python train.py --num_hidden_layers=12 --hidden_size=256 --n_experts=128 --experts_per_token=3 --d_expert=96 --d_shared_expert=0 --hidden_act="swiglu" --moe_layers=[0, 2, 4, 6, 8, 10] --router_score="softmax" --normalize_top_k=true --routed_scale=1.5 --balance_loss=0.0131 --balance_bias=false --router_noise=0.3 --router_logit_norm=1.0 --init_std_router=0.0123 --lr_router=0.00182 --vocab_size=16384 --norm="rmsnorm" --norm_eps=1e-05 --tie_word_embeddings=true --optimizer="soap_variant" --learning_rate=0.00463 --beta1=0.95 --beta2=0.95 --max_grad_norm=1.0 --batch_tokens=65536 --max_seq_len=1024 --train_tokens=312900000 --max_steps=4775 --dataset="wikipedia_en"
Below are experts of layer 4 (counted from 0) of a mixture-of-experts language model. Rows are named router (the router's row for the expert) and show model dimensions 0-255. Each number is 500 + 40 x the weight over its row's rms, rounded and kept within 0 to 999. Numbers have three digits each.
After each expert's rows: a language model's description of what the expert responds to. This comes from a sample of Wikipedia text that the model never trained on.

# expert 48
router:523557499553495540563502514490522442548567531478489521548470516504537499462442464441531491512488520433431514513441432548481512554543524466456453573508457453430453531537523459506546491507453508507456565537494516434462498494539528544500518466422462538485528510493523506487540473482523536501465579470448532526442518527522490483461548473495494548467482487496541455476483477550430550476449497499435539533544496553522479450429462454514584560484476459521467567545570488526469544513502571459504486477464564505486513531461441458488465471511515430483536466433523527515490563472509447498528555499429543550537480549406439540467492539558560466469457527536538569567543414445556555504508538506604534473514511470477439456441540572493617491496535464482474498508491491527508453470559514
What it handles: Table digits and giving verbs

# expert 1
router:503521485597463555541479549478560458467527517533482499549518522490483498504517513513518471536466493491408477567506478505434465586523497543496489535506484479453533610529527429461509513562473489510500536500483498481516494496464436509538450526480569449523538443489446468513543526498501519588487576450513529519480462414418514510467571574514566486486503514546510450527483419545497527513545499501501587529520499510522470475459509438476496496518491502549432561510511477526543550469512473469449495457456453484536579475481539481442554464483597449592456447491494481537491576501486432515486511501521479517529421429429475490495493483555540489468462548552444483506487517467564511467475430441473502522470609525482426509484536443421537476517586429491444531560485487527529502437507493
What it handles: Auxiliary and main verbs

# expert 58
router:492490519536464504467538517464519541511528499490542499566470566492581594445413536453473510497473489500409402520530425491445461578455467545536553474458501484448478546428533535492515464518455397508482489554418505530525535458480484524517520555463519473571480543562547560506483490467526517548558524522503531508515535464467502570522519425488478483483487514504520434490501426433505470456450565482444512534559465509504438488546509544533500506455513513456488524513534424478515493527547454478457552468466461569564539544423451520432489445489544452489494534519508510542488524464512433479539452533571474562514502537526470508463601444491491510456486472533466488536510463548504564473478549465465542486528578545497536531478426459445503454475571515535486514449442541541476469435494488
What it handles: Word-initial pieces

# expert 53
router:493569492519499556528442528482551468541539534457448477539498486501501475531433490397536439523483549508426436453448429530482507539523482472499439563525467446439449585540501458521551486498456491491431560597504526405514531536535490528471520433419498570519524490481516486485529454480508517490435545505478539509424495505524487457450529490540516536486527468516513457481478468577477534502484495521432538556545494546526480439486476428513556558509472464493502540492542523534500543492493507497489495485476550494482538472460454441489465468529508434455474443447479508570490559450479427485532552531456549529504481527475441550508501495575600535433438541536501540542558462453538534509467534504569559480504530473462414435470541548464616511518546493470493474535482472501518460470552538
What it handles: Non-Latin script pieces

# expert 46
router:493493456472463534543439524507422506466433564491503543462567473515488471584489561474547516576466531439494489474515561500473523463528535539551524524550489551515449574548494519492417481496535482458532489426529511511480539483495600477582532520559477541480472586567573489514532514520475501494475493468528559473554448533454512564535430534447400488518470450450468542491464572520559483559476494477494460548533518526444568517492433576493518477469469438412534502541539508482542461527537464544432480502457499442511478522551522510505478494488449474570511559564505468437451531534461513475521588459501504502456507500496543514509426506480527527484438447443552489479436502511463579538476545545518513501495518547507462517457501484516429475435451487524512499446468595478476549532500500
What it handles: Foreign name letters

# expert 16
router:462525526555520533486420504492489524542516547403496467562438487499517575521529471475524534429488514475438449520596475474475526559440553529459520533521500429443518515541448466450423512557560603479499485538479496516522490552442467563540451448478513504475511463554570435441560486447494486536461501524512492521485528542530472514461493515422565499472530546543495574518438470617483536494486434526485532503446513526556475455459534505444480538562522492498364490442534520486502481497496506498510506466471480492534498485476521470490450456521482489496480530507509428542506553497535410537482517545501459538526470505569517542490501489499446467494503483488465492503518546509521535476505540594575510560535528478543487546488474451467539483544454506505539525635430550518548475446464540
What it handles: Colons and dashes

# expert 10
router:396485433411470494536483494486485522414507466543477505462458564523493477526490528485500464430544532470547529478448563469438556490502499506519471476455472556448483460531456584467476486530484537518522506496479522414591499488523476502525542563467523560558491456492527539569467477526567499552537506548565454483583538547508508482477461499494436589508495533532564457468466470441513461499451600523496518485494536528493471480552549491477504507457547457514412536533489507536518504589540526540477454469480429473512520427509410487543493522449518465515485528535506582490500557547572557483558537502494571534520453491480519502490492514488436473548574456528441510468466531523539462528458530498530438506525523529596525499556426454524471489567463533435499454435505515536510511534532540
What it handles: Country names, word endings

# expert 27
router:483551508536507498558483506488525451575502518496471497524507520485517468467420453428558460521472525455410504532481429537464508539525520433525478559503485497423436530495529439512545470537477528525443570582471471462516519513504466522524505438426531543507560467466532522541541445467568492523453558485453532543472507519510475469493574465539536530439503513549558446450483478567420543479447518554470503537564473555545501439466488458507528565518493436495471548498546487567526530516496534469506516488473541467478526513469446483503476466509550477473499458409485474553485539467519458464502569534464522581477483490467465548475471475664573518473473563528560504540538439449547559520469544489550517502511515472481407463466477517487618468518514505516466467523474510516516473441538517
What it handles: Table cell separators

# expert 13
router:450374492495504512440415553512457485449482461564528428458488436498426569464533579497496563471454488501569539426533582500578506470595476488471554476563496468513484526562497488436525519443520465546477467509496482489489479527536439508571578511467461504471527528498496465499542533533512539507522472519557552523492519451545431418429532535478532556602596441491435511498487497509534492487542439491469507525452489488438539609466471454428481430420514497492471512520473517524545529515504531472463572479537525484554502515463492511530542495535441447480457467533485533495460503458525523464487567537555454511432538508502508483502455539495494568560528489523517475508498458522470498522572530488491545530532511512482491510495496492478495518487467461456402491450520434483493420522480500
What it handles: Vowel-heavy name pieces

# expert 37
router:499534493521499495525486556518570477522535509490492509542497473491512459530427485447534478489480567457419542553483432557467530534523535507489424561529456497410437491521523427508509510514463479505472583525445523479452499500502542525532526435442511496486572448488539459512575488448476462530442580457447546549462467484475515477482544463532535508508489521533536512448483426586442528450482489541442512521508489548529541442470424444476533555474501499542476534535511470513511542523505479446468540485465547459497543500482510460482514435516499458461508464461509476558463557498517438525521603554503553533482476498467439540445451491565567485477459523511516529510497467452583493451500510576532568488571539454476399456488547521485635462478510425468458464527458514509469436457549497
What it handles: Separators and foreign bytes

# expert 11
router:496465498487447545400563525445538568438476479491541504494471542559523478544524534522474494492526423488493556498493473458479443465501430487539484407523510496482473488462472454540538470487522497516473543501572519548499514464460489518492458496591524487523535499498425587524503569555530497463474460500418509475519432523514433542461480513447506532457498548497525487466509505549490533527419524480519572479444528576545543538491521563446487514480556507533480457439557512436501470503500454493409457500457532555467548470466503507543428488464557496470532494540457563520438519527511474577412490490456549515524534499502526499561505529502466467544465512507455475464485503514530471483424429435435501549548587486550562478495484543577504535466434548437431569550414491532484522448491539
What it handles: Public affairs nouns

# expert 61
router:464414517456477548503524454457506581490465441478437487517501460546501514550442477469483424519482361501432484519459508475500410570425498451510436425527530480526473534424511490474517551436510535568479500506526496536512462522511528522482412542534510438474498492603512491514497574495562552515502491462490541458525506519511570601436500477562487434479540417527445452469553408483537547543572540507531505495558526531450448519463508568488522453516521546574538429514472495523515394488528475541481473522450496470519531523453482511482477463548517463463464498455527444501513520559469523443519457437537462465472501445523487510526498549524538525501502502520477509415503486491476555448483460496493511583554542511590495500501514542519515434513501519535549496477469517491520517492481483
What it handles: Common content nouns

# expert 6
router:475457550492433417490453489458479538469491475473492540508484544466416529509540512560520572504500437563479493465460445476528541467445533417497456462485515495520562499453512461494460524519487558484568498531533545491495464566544539477532508519491521526540456486523497493501511559463505542584506468505525490476454538463472507522529496495533525541516564537530475465476529568467436522463513531475511560452497466438483462532559455547495490432508566518523490449517574537529488411482587458538498547493430521542465525532489491483400464481552447535476462480547466547491457441525545588500490433437528510445457543490487507513462561459477511415438469493400474548488525510554508527459455523465483462604537400504485479535520564564539396502495474446501516542467506469571525512455494492
What it handles: Time and count nouns

# expert 17
router:541564512545513548528486500469561470573562530449445508564488513481482497531452489437537465478453553450422468505462444559506536553497506510480436546485494474458490535523540461476552465489476474541434589567482506480491480517499517532506519450426515521547562448472527455479523510496539474555422554511462548552465525501542484488432526494491535547485514496525508520467501458542438558464473497554431567551494478542522490461463467443522608544500498517516466543512536486548479564527526543488515501504494547473452525521443448463506501474541525430473512408409491556544511572460505462495536553553450510531538459506444424543463454510449581528456436523535516535498544465440542506532491527491569493482506488418475407453458539519515611445485531529483512477551469525504520482477569501
What it handles: US states, places

# expert 52
router:505466465523537530544539485514539450448526492580471555480465535488530511494526468537509558518553533553535567489497564525464558463540539568571554434529473473492463546507561458485524517504476599483565509433567494506536572567484499468487444540507459535473470571515468538476492467505534448476473468564445494493490439479514491465430464490452529468482483505514467521530522499441481505504487496519498507573482479475556519521512500495437540550483426494479519482463490454502533528505539467538536543514451434568521478551561517456509502530485531508493520554451544552451507423548519581460461500477587525409516515459524473470512570499508401590555469578472412475511434493583494490453560546434503504512431443556487475505574488463454444507457540524481533494488574507469519471458466545
What it handles: Of and to

# expert 44
router:419454499494485518486544459445484519540509555534438552537447530453498494523496473556566506532479503532469517541546469481591556515533500499547483537520440467479490550549496470526452560430520432504534449446425548494439465537483510485488522463497499435501504467564532482511547544507441479538540474545559443533485442510487527563517529450435571494460478522419513551525490427581546524467566532476436469478555560507494462487461544561451486519456462513485522487479515477498505534424492433487501455496514529529539547536450574518561575530530469533576438457532513497509472529479495482472534504489519453540531560568561484489506462508465504541446448539409502480523483549560514545463558501563512469503509446482492500493440520543431546519494552444524553442545528532567546577490443565
What it handles: Coordinates and infobox symbols

# expert 26
router:449566534548490545546537504549426478501494543499468471540463518475502474436558520453529522472486535504476489507474496498553431492516525563459447501524563507509454549507537525467566520499491496515478483468474418496504516526486512543506513435500519534459489434515527568485566519446516568514466628460453425527426426529497461511450513483468595546488493555451426553479546497526491546545490516427477520525507523517494450459464460508510542588533486482485520526505500504548444524604548521522395482550572419450535516459479563462454477452481510497531525458524506512508470526544524535546458556540501476566534487475496500517548501551504534476431535556398479527470534523453508544484496550531472492487504570450499430444501479468479556446470612509545552538492433463507532484529501476
What it handles: Possessive and apostrophe

# expert 55
router:478454505512534489514546518579479518547455487528492471555491528508551503496511531495518541478547525494482496534572442505425540468541459483461514408432549496462564461543506526474556453554479454422435442516537562546533447466445497497467448510500432512517486530482482494501474528499526541521549485532459537511474510533455536545460500522490537434506528493513538485431528409565470443503488475468453560467498462425454540503438406460551469541459443464484528521615474546445507417448540568520505429496506483550408516470529467521537589546454459498528581572466523553480511526485495467514479520519550452544470512518530506531459455517499489502466555476506469569499506547450510503460517483506465567493526470555526454543457507458510576483566529465503494435563472593497560475506532528
What it handles: Table and field labels

# expert 18
router:566515492423569503530455529607527596514541539498505529532455544456515509567512478467484508510531532553568477560453524518522536480539564475481485516553520573545572477481457521441499513519445561531490517504554413438475497369483477527500558517494498494466528531558512518492555594493473502491501457520497523471566485460426501453462509501565480506472427496451470519530528497477519553579544469445487453558504510507478515488505478542491535542495442512595474474441533524494518491547505571571498478522533526433461494527571495440569517485445526486450487496497514520518466549455392530450490587485434491406515500507467524524541551494510524488513517531495506558445551470446474456526440515491535490554501502548513486454575550533538475518461537521523510494534416566507521495539526473
What it handles: Clause-linking conjunctions

# expert 49
router:533560537548606522552452513479470529464455564508448489514540493440471494540460462479544532515492430435447462477551506462467440557423503562516509387510518464512468462473471504507490443524495533475432532471501507499483478528446534428463460460514524461494536581533472513480490480415525518518419545525440532487442537482537555580525506506514514511464483497503517488533502523533538470565448499525479469519499487482485528490526533502500541445476467557512492510515452537514581533519545430495453490576527435459602531461557502510498551498462467494484513440466566427466506513441501456538554411545556455533502510499506477512460444412482426553510475453539534548514528567517496466539499489581476509571509502553532582490538514517505488528496492502510538558489461474488425519625460519
What it handles: Surname beginnings

# expert 30
router:529542527529481483563472488508552431574504505481424482536475505479519492516411468467510450492502536557464496505452440542431511587500503448514455543497503483441496528520497475501523455518475497516396570572513504440476503483533531536506459476459437527459571492488526549510494478473474468545456506507471553524430509527531508514489535475548509528464536476503523500445465475580445556468476446546437550530538487544551522430430455461518570585541468497529462562513541467513508564524509560442464454488453531462437497529457458483506495475568549438476498473421445488524417567493497443462528551508436567583516478545496457524497469511550556520415456537542530523519533448467533534517462568487553486514513519444478452474430545535548604529510525507471461486499492505541503477426532525
What it handles: Early/late period adjectives

# expert 20
router:491561517520500534537483532508538464542552525464503481564487495502493496493429441433518489502518547455444472489466473543446493513510501528474436560506491473446478522495518439534567416465456474506455565557495481449566487503539482513496510453420506530477528471497543496500532481479535496522420572535445539528453497504535490431473515463530516524464504483529537481463448463593474549478451486577451494536568485544540470470476462469483559579465480480511469522514524507565507536533511549472523493491471528519471515534437455450521470478510528443473537451401483491566481518459474459494531568556450540560549500490464434534441474526615568508432425553572515555523572430469509578504422579477596576474518529468500474456474496517501604502484538504485482482522477479502516441476535515
What it handles: Table cells and names

# expert 42
router:456488457529485458503466502475495441432565503469443531517464481517522580508482472470432546442547530497529494515496510505481517521494517509513500536528475435505534465463539480477541552476516482501526535540533508522504437507532513491515534471466553503567433499478508500467438545556471433491529478448495522498411466514449459504488542396491644485599534489524502464524502488542514593467433515530583449481556545536453507453541453517463463496534573458487569506424486473528413550471470525387543572521478530496568419456504546516517514483431510528470486485572498483466499522518478476568490518546470526500487544540498504531501483509532528483538528460480551544561463466451459459540478507407460515483452549409487566471531465500491529508448524528512519505448544571587492474443470476
What it handles: Vowel-final word endings

# expert 40
router:513517504559526471495498450472484462529435476551444497489483525437496505471589555493493498457509498526509465462497464471526517512478464587472523453529527477460548476486490557465552541560459516487536445541473569476459530524457515452457501474505484445535403460544453498478512449557474485461546481473583402481571484450521487493496503547485445487550446523488506508563440600512446525505541465507568512499456464452495540525558480494560526396561537444498468556541533447518491526491543406471518507535511484530531494524553536576518591498477468516523489521507486539458488465511529550524446452492578492450557471520493558505463511525490500527590455504563494471490482546498497414486509496502544519509452385544426485526493523484466533584541501500482509554574467508480506444610469464
What it handles: Past-tense verb endings

# expert 5
router:576476533496559513458492505501469513477511514562511484496542527562506558443476534444506550499511502446499440462441505509484514499545530505536460494449467522542499513548506507568435471517463507550561484508546516467550514537526465442544478497509464489529502549542562449551499549442543558444471519474500463533418494464537426528540457474504447435557536521453509453514561482486455528490521544501429505419479533498572561503509526515541552557425524491516394431513574408580456436479490476546524485593452473506592430523482466431439556520496464478474525558478454454495530473419475522508462502559493540470396495496583533500504498486498520559454478514499516485477494487518454557510446473494491504477473497425455541499546534515499538452530415423480479483512530488525551451446516487
What it handles: Table cell separators

# expert 14
router:468500506576463500461532486495520532375471536526466549528514471494537398528474490480521596510464508505556496462503549499554511442472542500504503428485468532501513561484535519560542478442511487500469473467510469527485533457526565590447555551552536474499473539477543540541543452501489527455507476462546488534486476490587507506522525534491539439534441466501441516502542518515508435491468479520564421408529461472463531512509483485471522482513493565448497515475487456490499421483490527475493455536507467563548468446464543502511479469484519503502479553550499500517458496429529527521485565390494532456463499507463544502571544530503499551503448415495551523461485532672477437452572500550484465598509583483495493485527468431511445536524510551545491450489507479477462522486469571
What it handles: Determiners after prepositions

# expert 23
router:445471530462465491484451496511561524484490433552556454449461538495534537452521496498489493486587438419424556569488501454458534498439532462408557508458507425453517520537483480488562490485439543464497513428538518467475513481497544568505463531481470535489456588513507515527502510465508490551537568563434510516440402528477524518540470478479497469537505507511516489484485412514502440521500465491500516448436523461489438470542501452521463570522497477363448542584472508588454435517506492548481547485541602472471506516543480453439451529579474494480515516465491534493493498582437514553509503520454471542527564484571484519514577522536463553520498503426459508535493482503500528440479519469500520536488562580519556500501531492565501505552539486492552533502458481488510458493562501
What it handles: Generic head nouns

# expert 59
router:475458442555557461420491471519536526522440497519490494511516571426497514500454479505476510519446476507439456513529515455462463520444520539472497449483522490544503488525457519465608465518472548542479494505495462507452444549376445466436494493527500551466489547527396454517465538490544550481468454459505490481442478445440514543492492526507528516428512529473507434485543483565469520472476454442497477434473510418554509495483438436557540473488466487571517494469559520498449503502567434483479490464498508501504543490604559559508574551471476499480451511490511524528546453559485475439548413530491466513469543421477447499514502531471412466499517476450454520544490490535550466504484443431574488433517460560538606519455475537470462537502524519469517530511466509513477544584457510
What it handles: Place-name endings

# expert 21
router:450584532556529540553485521497569462543537535456451481552495503498502469523443474433511453527488562454449480468469440528463497510483564504473465546485479507434475566526497460530544463500467502510423551579507466453535548506524527534521541459428492541492552514527546519496525521491547503530440571497474531546459472509539457490444508475559515527446530501523538466460482456583421530517429503528430531561526489553530482465485457461481542547499473465484503554510527495558493527519493552437473458464474554501475528537453458469515475493515515472453495459432511539559505566473532439448548527524454545521528459556457438537454455556580555518452455568559515539552540431437550554541480550490543556481536521417485436473515547538530621510471529515451457508504474476537523473452548525
What it handles: Spaces, coordinates, band instruments

# expert 43
router:491540497493449530535448499443469470538508482458515518457466483442458539534523488464510423500506465432501479517475449523412483443465447489476471521460470487513523515484524487447432431537453517518479451492585503547509492556511465451447466490502455430469506473491393550425466436490472462501434502512485486475466456551449464498495528512374477562525546496503548530504520544493541497565530460486458447465509543471491433483522502490502538543418511572570466479465525481536470479527499539525466517552553518525479485491461534518432603509526509457490524468503455467463530545448464481486524496458477417492575460499542488507488473510500479565528515544519539431467452572472531522527421513559543422492470462449608498520428492506464509569496537489555503496510497530474539583619494556
What it handles: Acronym and code letters

# expert 50
router:479497458540483508543478497442513493514525574475459494569522531423502466561415457440535459497460496445414528508499478521476476569488529461491458546491509446413489518531487452509530451528479524510453552526494471455496450504491536559522478451494533474493563498488536487538517507467545495516450556516460513526463484504502495537472533526529567525477463528526545477445535425593458486530463488520471474521439566552546568470395406442531569508503506478545501451525518451535571525507463548493440486454518567445502532487505504443500520483555555430486490481442486456582476556513542411457497565490436523573511502488471455557490480508513547511453479551481511541597524487493539482426461512501540547543521570450453451487481520538502616428481521470443450496523452513526466489450513507
What it handles: Proper-name nouns in institutions

# expert 2
router:482548478543503547510462493492533441561526535483485518556495474516502479529456479445508464488483565458451494471453470550483452530504539503496454554548481446457445565521518477507582458476457487551449566563487454420517499516526498519494506475438499578495546440503531479486526495473552459475418554488445498537459471502539474472451517458517536568449518481547475453482485452519455548481459469543438541562522473510614481440472420451539568555476501468508462514507539531524520558531500575469501505479459529480475550501485439482521495479517494431470550470395513474557518501446482462506510525548473549565523476506431437563455457469609577491427485535555549526517550423462549553508485547492570537482522506467530440494473534535487624485481512494490514523519474477508487442481554529
What it handles: Places, homes, birth years

# expert 8
router:541537454523528583536467458395498496545512516463510467475483490548462433493480433458531509510515546434425461537508372538466508475460558530509513540512489559450457551498560457467557501481428587490436560543510501426546549503467533521539541473476544518521572516521596532515484482499531549498486520458518534524459508508539572494468524474542451531508501530507488541492515496568461539475463402572443510492559533530578483435444504444528554519492441450519460470515456502565517562519509478460504474437525560463457529500469450475583527512500527484438479472459508446594530559483509451475489467498490499527516474493517467516502414462518579505424496516513516547555546478467538530445484578488540542513441509461480488433497506518465572549513484513450495479555474517539497493496517539
What it handles: Space after month names

# expert 34
router:538393524560467500519492542544464476428515460508465469555481504500517461481483557483492538518533530499569449482474497492504513467419495511535473501549565512507545516562509505461462452509539506545482498468499489477460483491505532497526489506509507540404485523455529489456552460482467499503586466534514464539466523528465515480476440477500483462537565559507444509513577582491507362456498604454461458494479520484440478515544561476504396476497474508468504442496546522507581506479513483500601479454476499389458535446528510592447429511469466506518561485520458516508549448518478569502515542485521557525518575435478515478521532506488564494505475547481489416469450541484569443446499425410505533480441506466489489487401493538486494523557487457537453443558535518497531490504476506
What it handles: Mid-name word pieces

# expert 62
router:491570517525525502549464521484535470560554528480462521537451466521497481520434454431561456506443538437425479496463434555459512514520531481480448551508494494433446536503465412508555490482472497537433540561470487449497499477502505529512488486407507552533534487482525507478523486452552509511430561493467549545479525492539503463423551470523535509466497482545516504496475444595429558460460544556434533550528467564546467453483443429507539523490510509516462549515538552541473544499513555488495499502450531486492548523444441450508483463524518432461510452422488484590537544465534474497538538522458520557512488524445437570465474514589578517456424529518512500515549443435584545471464546469544512472495478471478457445475544516478625487493532513463466473527488496520515473454567513
What it handles: Years, numbers, the

# expert 0
router:492524525516474525519557545516517477521522475530558467489429529465496450495562554432504533546538480532519538539472478537534446521462468519487429521508555458620530543489466514516524437427489488491471506457474581498540514462525572585472499450522576527531519473467502531516536578458481524503462514437543572521440479482449471436526522492468526486432479471606568469409453461465492538474464521490501488483511549462524472470477488518477448447505449468525517481454520486536432503497501566458536467471494503463535496537423429455512529519430415528512481476443522442535508534489514441502530563544468479589565509524458548555494480562521542446453462471562520567502540494491538483495462579562517438522481484463547460541512461578465517501467539496431523529496522514471568582490473457
What it handles: Closing brackets and quotes

# expert 36
router:469531514545470562544455538494518469553536514469511531547509502490466483517430511385566439507445516422433491497485464507493489540495523421533504573521470474430460575488509415526517522503458485495439576544483488446467460530552488520490524444449468499480572492521538504490546496524557507486458573488509511543471492528479505459468554443573500523498544552520553446489536428574451534458475462531447546523546520540567517510458454470490539556445493485505482539560521467475497539483504498470495477546490499480499482541483529470516541463478499447505487486424471515562485523516478469482515547523492541562502493568472443553466429490515582512474472600545545524545528416464577545451531566504577529492550537517476372473430530511472600483485500458508467465538531493485469494427529505
What it handles: Non-Latin script starts

# expert 24
router:589493490521475544452569521525458494458523518529507550504501528460481535554520491550463449588451541456547470562456524474480425484493558480512522446520522527568556467565520473454498494485489500484472480497457437455473585511448469504491513536556556555442496491493532528499535536528468491507538429469488565472484424428514526470522540445519505500509565473499517473524502451501479478419478490518518575463525450484550439547530538484434517494490555499524511498451517505461533464435497447439530514522483518494578486484568478475474600534572493434496446540596476464438540543502423535496442517411460441463477493581519537507616488521508501443553451496473518451469494556521478518400523516507460522495505529551491510615485496530535450477523558525549487493473494572530486512493483474
What it handles: Clause-initial subjects

# expert 25
router:518492544518540434501501472493570558544492523488541514501487545496466503481420577465462445461535521454543440475494534493472472469481487588511587522507488536541488508439448509447449487474455521481512521444433499534435519470561544461506459535547509516565406442454474480524459508496494544509542482478499435533523516523522454449521456500533446465510537484459560496566421492459479530470528521453515542497480587470492447513430499525533501532528491534537506535490571482563451489518537509517491464510457540434507490514547491503524478497497553526588446488487459448521547504467487537532534517540550453539494538412434527489515433453485403511510538425517550430478502477456457468498517516529445464513529472504512428542500491510579555512381511420562449514583465519501536600483427508
What it handles: Copula in definitions

# expert 51
router:496454520447533548427462473467454543523486486562499530507451444459504547535540499587517512465510406435502516497469519497467502468511493439517567351505589502523512475512490513459497454544519525488456476463519456540447527522476460511459459472564574496544474484438507489406533470533482508460501522505443447485509468446537478542561423533491512556492541474448522503470528475531591486540461436466574438424485529442511538557416507566490562432506491511558465496493468466524528493482524513469468530571485529389514524506505482440412527464484481460509490524576466488474458528513478531458547496508519515422556416471454538467484479488470534508480545456404461513529493490470550469500519434531461504579575455493487518457526441497529463463465502482452489532483478503529477527485500504
What it handles: Media, music and sports nouns

# expert 38
router:485546529545526526450471530519484481501564562540522582500554467475559457530500470581493483500563505453417477489464478538553507511503535537511507510487518556494439461549484426528412453473563466441417508518506522501518458557494497454504498515529456542574569518530525466476446433538507501492536555458534501478448465437466501463514495492393524490478527555480445562523546497503490491495452482574490496540551480516434463484498559448544525514490550477508430580524489499521418446480476563537503478436536521461452504515451458536515466524534467488439569474426476443443552472542539481548486500522533433590499517492447452537527479524549423603516472450449492507517479452541428469460485518503510506410528460471484545432452507424498488533534460556484490520496481493538462441519495471
What it handles: Headings and opening quotes

# expert 3
router:460453490506487526534434542436533536524460446495440450515418541477586469536535499524471519525536506490472438481537515490443518549478484478522426377474499523569559520450529497538511446487524492539480523558492440537527577477536517443418499477463483484576497597548445558470435537544521470485507494530430520501554574487545497539462493435493531515566533452539490481604516516561519448387458503540499503534488566469480484525454490486493526487479441506474471510492473505513516525499543554431525469515462522560557436511501531488583506465502443513465501502394476499464486562516514496565580441556443480543434464504507498496469444492516462489530483537486525525473492527533429457471515448461559531567472502518465519551471477424517446453499541524565513509491479477502442533518492501
What it handles: Personal first names

# expert 12
router:492361481516551466476487512525532456514464502524463497501519553468474570532517466546568450527494543509489509482460597460512503495494432514532420454476465463518436459485475515542500494535542474560549478488471482508499500485524519460506571451531467512519481486492499468506425491550554495506484512524519528443516507489554397476534545572575482516522506517496480527514567575497488472448523477472498476441522541518461482546487425510457510493512539497538429583428517522417536536487510576494512499461537478528505451488592479547579519453455448437492494501456457462489547473589486448544572483465584571518466537489489512436554479503492518448505572471518507538532473439562495469496493403471543516579421525482516495521499457506481485461438478507493570525501508435503518458573404518
What it handles: Name-ending word pieces

# expert 47
router:444473433450530512444446423518489522490504467482434484499544520516566514448557529507512444506525419577591539456503587492558512443502542549493458485490495535520525534570462520514479531494525525466543514466468477515443557466521511508488514507510523486436508539504467526471480454439523500443522440511543458550511473584534507464479462418504529465461496536491464499588473486496510489476512535516505535436440479506502516471490531542492508519469473532465536466529413493495498434458482469498437563474559577459464575490540516504551466538451449539474480508519479549496494546506550471456429409547522520586431432523458508448450459484442544497485530497431451459544458452619451465468505486519465426496515468480531513448490523451512472456412479556492475490480576442488530477550422519
What it handles: Space before numbers

# expert 33
router:553411461524523522548545478441558461540462490481506538444471508481553506502473570453455434466577492470489472428443476497483480533498430530493480462515481480525558512493497577549531440500541457559500455538513563439481451410505532524447568585539499439495478499558499492544513458557525528482489503461535470495506501524558464567467470592527456451501459551470475539561439545461535526534577437490568517496510469521429478537499512554584456452493520491419467505522558475502485520542537545505437505480461454521490466511434458522479467523513513532454493514489406532424501473492559511479477456439535494556481500480516555478500525529493511547522439544499480545484459494533494486549507511491568473584398568557504534479430500544565542558556522575543498498508492520520522476549480500
What it handles: Verbs and participles

# expert 22
router:492491518446549440497507504470502475411475527601516467453581470506465510459563449534473521531523485527490527534512482489507475512487421446520584477480519541475509402423471431490572474567463446527533499540476467506530559540482463439431504472485519488462468509513459470573500509488497526538487527521469516490512520541519526549447532541452488499522448548548460415512522505539547525511474484494528479473518497525503457505490502577475382449519502474478488487504517467499518433479474453431506480547463555507518505556446617491511505422481473533587551540613538464485500539503506538404539533515486548516558575534571559447551512530486420477581514434503502556511528518484468542489504454481507467498493613501569485472525450477467544540489478493499538462485537490436517521485533540
What it handles: Table cell separators